From a checkpoint of a small mixture-of-experts model trained on Wikipedia: 16 experts in each of 9 layers, 96 SwiGLU neurons an expert.
Below are experts of layer 5 (counted from 0) of a mixture-of-experts language model. Rows are named router (the router's row for the expert), down (a neuron's output weights, with its number) and show model dimensions 0-159. Each number is 128 + 24 x the weight over its row's rms, rounded and kept within 0 to 255. Numbers have three digits each.
Before each expert's rows: "raises" lists some tokens whose logits its average output raises strongly, later layers aside. This comes from a sample of Wikipedia text that the model never trained on.

# expert 1
raises: "c", "se", "s"
router:140156119127137146150158153144114153106143182086144126140152149146126109100142103124089090079123123125135133096111148151115143098148120119133156134125138153148151092126133095087081115204125144107086108121108133104138166117134143161085121120148079118110142139128093165188139131081148149133124127209143137127136146107112175099166158135109123079147129134141111132122111157166151121119131123136157115149136102095120102116153125132121093104124156131118152155101160134153108117129133125
down9:163097139128124132145153144106140127168098068139134128146141144108139131132119119115108164091190157096181100131118112100168148102105108116116130096168081124158118126102135113139153120160155140142152091113146154156098135082151168152129109108097133086143102119100122181111107124125093158125093077143139147158144147118151106155115104106159134135139139149149143153105146148119127159133119142107152135103099131148110150129108111137092083121159132164123155160134085103132124158126140173
down10:156132138129115130132134126128116115123104128126150100129107126127101141149121061185164124149130137168112151135147096155155154141140150109079119102111108129108113155140091132130110093139126075142082134165148106096129113066165115129141127123096122153101105178132157123111131109096125083155097077128129148097107143161092159108124126156114188143119100161104140150145115152115125134122178115089156162137144114150151130141092140114108112111092097086152140117118126142109158153116134152
down11:140143123134149126112096108121111135126126137140120102142096180099152080164096134139101151132138174110130158102125142136140172138125110121147103151118120124120145149151078137144064118094136112115163143141146100122089111103100106091106138165162144129155134131129135154167157099169113114120079131136137116134150112138110079153134116142112194139083109125145126111125119126132088109087102154139133192106155130155159130135134166179136070125117137156148114161142114151111148140151106127
down12:123109099134158107155120138114103130114139117099123118084138057141130132124165100166155182118107129104130146147114126127132112145128137159103162108141133162091125186112122161104079138150125136117115157123150123073138137135118138142096124146116141173130150113141134103136167146120109155141159158138108115111166143169122103171101125117077109179160124133106128082143160126132174145091184123135103124129128178066132134126153109120123133137128121161141119099139171117123119116133165133
down13:100138141104135127167109131142119139081129106143122141133156136083130073127117107107134104166131132110174112159111113119105124137110086133138122145107143154110142184113114117143125151168149076106101107128111152111123123091145130146108177136153116174155140128124111115120122199070129156134131157131138142123135139154127106144103182132097143152098147154107132131107152146116107112145101182092127089129127142100107121177190147105164128145151116083116113159141140097106106132114120141
down14:136152136136091115111118138133166122145130153159151051114115165156148101133136103129149116054122115135122113091137069152114167150137109104123100085122120128144135086123142119091166121124144096158140120132120131097073158094121112152135097111141106094103095125113122098124112107107155068116146113115136138150131107114132138120119140123128125124136118135118132153139130176128173071087127119134115132135156137102134128079098084108116130169136154132130155083107163111106126144159094136
down15:149122133108196160123129154116134136086123145115105113133132129119084130148157135118102111117123148136130127093084129117136144148162126129139183157181109129085120101092106107067158115152145163099167164155142089125145159113130108161157124108097156109114148126122183092109121139140104108100138137143125129085087109130116104116095168106109129093132093164128117092118123152138143125146125149134120110133136079137106096141136121145095117145128146127133174075139124169137144116164098101
down16:137085086146087143117115126167101101147089132182148166147134136148134141106147104142117152157097143171108077117111148122166115095109124116129171109116110100110123174145097125125098168113105110159162139121150099090147118108142134100109110086124105114107120123174105149128129140169107110134151135086139127102100119145118156155133117142136092111129100123097134148137141125123137110164157118127134158160134127137124176158149139128105118089111150139137086192107133141149113129157065096
down17:098066146118113161173157120162119107152122158115134067096144109124131112125136110124128146138146131166139139137169173102111111084125179125106142112185132143152144102152124159111091104100102179116138116099125126157176091107091133112111161108074117115128160101129106093110150134135105113114087139139123140105135149188142132117100105128152150099125083134166149137146123099119137158124168115123117132103109137114167136126143120132173090110122104113120129118119115145128131142111173127

# expert 6
raises: "er", "u", "ar", "i"
router:136161130120117108120118111117114118137153187138137156131162113130108171111154120169105118107124137169100141114167087147155150131152144121109166133149118142114155156108130114085168164141135112121101153126121081113138163165111123158113127108107108116087090194118137114138174125120132143089109123104174151115125124154127146109134149129135116087126130170187114107141156148113138129164131128148108125158181121111160097103162122127134183126116134099159101102078135162115118156098131128
down9:182115167158151108123130134121119113140124109103155175142142169135136087141134124127123152131134160150139113131078123137120148113119131135117166121128100121122142205084142132152102151137148109155138139175135162106108100163115107116098174142189117118118130142089098166108122129130110101148142127086136142110116078089128144158126110134092170107108111124152150139192127147116117109104132164124102097116103085125123085113149144159110129120155156111130086143102130136135117089110139096
down10:084134146114102115130140113146141140107154091157186105147176163131143122169083142126139089185140124093142117132110105116127141128123139145152142103112130105123139156149136119075130124105122107099121100090133160143117110146084076131132112140168101138117107099141097158168159137138161149115138091172110116121157155087140142166121102132120157138121107184132120115075133160100166123154137143102084096140140142125117133140143168095134074150142148132084128146133145124129136144131104123
down11:119150162159150098110083126142136129126128099086119062136159107108097081140088125150075128157165128104092145105136104180156097153134121127129113123105144128130099134166098152158149086084122111132096110127120135164162099116132144126131129138150162117146126130145122137134142103147185154139089109135127123133144112118179133111157114100162125076116102148131161110112136096139150137084101151163120092090137151122136176138119149129156117126121141092128109129117106124118148150095162092
down12:124116098115121108157095142128111131119121110137147120128136155184135129144133103138106120163144136097120093126128128072131123073146108128105140099145135122167118103144087134098110159171104134107134152107127144139151155158100122121104104139142131169094136118133133151127140102142083134127174089098125120138125082142123114122125100099116162151096094137120066139110051091089142158139125133117115108151153104131137142147142133122147098117150068127130146111102135168140182153116129063
down13:154108120146127152131145106122133118124150085100066095139107166165110098127106138147106113111118083111168109105123128128103141135151172168139118115142126144128130139146129112150136141131126202130117131150150104120130141115143090093109131140130131137166132118157128099105140108130112105085153111115086103143121131158151113129169094159165132128133140158151134118126195153103116122116109156175132140158167159135121115125174094159113146110077153165150163109126132092198103129138143130
down14:068109127116101136149129165133061101099109127143092167155116135117145138118212091087153147110110145126155129115107134132133125107158113139129121127095114112145123142128165154132185150159131125130173139121076113131164136133109113082118118112110125172100130131165126096128144116154161085116138097119144160128124112129098158120161154132116098120105095110098124146114107120118116138132146107124121120145125136133092193132088101183130127143141147152101141107163139175142123121149117111
down15:156149095111141188141140117148110130116172130171162087124088142112147126157133167141148072102121119109086140155065087082131108140148096155128131077085120156084114157124112106128129135113124121141094117159137124129127148114117137121109133163138102150168123135143157133113134140123117120168124118142146150139160116138151086104173152097067135132167190147124142128123131144144106128158147161084147111172126129141115147117120148097146113135138131105119125124088128131118166138131153147
down16:148127102150136147101076168157104136134116120133136117134087116083170131132168127137117113141111101118157159110076137153105143176130159121141138154106128124093134131102086145125128129115139154104137112157091134137155135116051091129096137137105104148150115129059116116105163131166061093121118121152141112143187091163131101131088141101124129127097171131122111143139120124142121114127145156116130153126136073102088128122128111138135120131142138128124077143110119160120116109117119164
down17:146134108098096145128134130115145128134125106133144135097138133148115164144150098119115135118128150155141114120120106137119151160119131154103145143123125129119138178159101122165122138151088132113101104120100139146174118143112142116106147134165147121131123112090102119140123139161134169143158175107090159098111154122133114136122164157097152114119129170162141160122166161143142183149074160099143072122125109079177108149145107134127114062087090116172089113137087114112114090133104161

# expert 15
raises: "i", "est", "ad", "at", "is", "as"
router:151144134141084143137116106141096143112124173126126114097074114127121152124114124169123104129133189141130113116175113110120128105115127112147113119160139156085124129092110139126122138160161150152098111098105093118171196133153124141136110116112137124054133212116110166147154117095110100145139130164095161136130155132133160169132155112133139134156115178122119110131120117115135157135115109137141120135150072122111142114170126077148121123132164163120111127113139122123109130154144165
down9:134133087125135119104121148090132139090125130153133148132115128151110138151176139133071116110122110122150137124089096154158138123126105135124135147153064131096112140078106147136122139100157123160142153128106143098138094135114152131122137109215176092093128141137130132133134149186148122134104144133081132117080087133132139118101136142114096134102112117120114170178095158132133132110145148153121151064120134166087134141180095138131143121143145119108120124125137127135113160158102086
down10:130097103133122102135093149115101114163124114183123102143137177159150115109142138100106141076097122088113094117174115130108169143111122081126121090150139176184116150154135088159121130118120103141104152079106144133187150150157187096124114126100117097102124099119126127116104156136100089141143131126121092133117093109153124166113095125133133152141118156128104122161125116082137119111109121093126128152125122128130112084136106122135145126142107110110136164087163167116093134134112121
down11:167133154085124101130095106116117139137109151127142116137147120108157157094114155128158123141147112096091126147112133100164123125136127112098165143117103121131140166101111121125113131160110136135116169121146148110097185128156160120176079125134124156153088127110115118095068127116106154140153122130111124132102136149138120079149135110102089146147123087099118148104175137154101165123136137117161148097134101117075121179150108141105113134160106134165125122175159170175146150137099161
down12:154100113079115118120138125157103118143110141087129139096148131155141137145130146104099096146126102166113149161126156143161124107099118141124179117131127167139128126137144177098098091178102180163126108166171080134141107140129119117078140121096132126121134118125103149133100108123085111123172161140169089114141132132120107145095114100159148162129104099136120099126125107102109164138113149149119097154133154117125132157100105138134146094175164143113113110062154141115137087142101129
down13:142145152120154142119132093128157125113141165151141186141155118101098097121113149119123103132126120113171092127129135133101134157113148153096126054107096149151109172122150201170121130105129129132120131125133151166085097120093110095138098161124126138127120076112117126155132155108127081113102154134134128127151146171143152160159116129107147127132125148165143117145159112107122141119104147089127117114170122117133133112115061099124118146136120081167109150107150144094109126101078141
down14:171150096139118115125127135131074108157131098123137185121151164179142169105119147148108121123119060142104125143124167133132111135079179106132134094098142155139133146147158108123088092145085125127127112085151113127162106135114136131106114124121102151124137107131072093129123115111138099108112156158129143140152134117090148126184152107135115152105129129119132135121115096106127135151160111156127180155144146146094088103155087106100140085132101139139142168131145132130088112098143145
down15:145144166158103126135084131161128110164146114117165131115137122124098151141127116182104160148115148131073131140119136119130161138154129139169135095110164114129116127102135113112133134124098106113132155131113173134176186116164132139141138128133111115124134132076177149139133119123107195094119115056153126114159149119093137129124141135126105132130118126109149124173102108147136118100173101117155154127143073114122129097101155128089127169095106169132127161092094115163157122146121107
down16:098142119140083130146118109113130122145120123142161154153119137146118159109129092149168158160141157146130108127106139117164150063162136146093146166162130062102166135112134120099125125147132156134145124118112106101074116147139128162152110123163165135169136188084091127113165174119136153103105141127106164159120145097083136092146075142110114101116154143117106121124110094155111154155130129135144173143117152122141127149166096113126126153128141106121159134145139128137137115143177139
down17:123151119117133114118147156136105133096132113147140130066117141101124137115081139125131134152133159081169138109153130137101152140141189175129131127127125143144119119139122097145140135131117157145154098120151084140134117142164113164088120137148150141171121127124142137122115100131124116121093156114109108146115124157112115109125110086164120110146132205143123105125171209144146133120155122119136122137165154170156122142155147122133143133116145111113111134204140122080152117141113052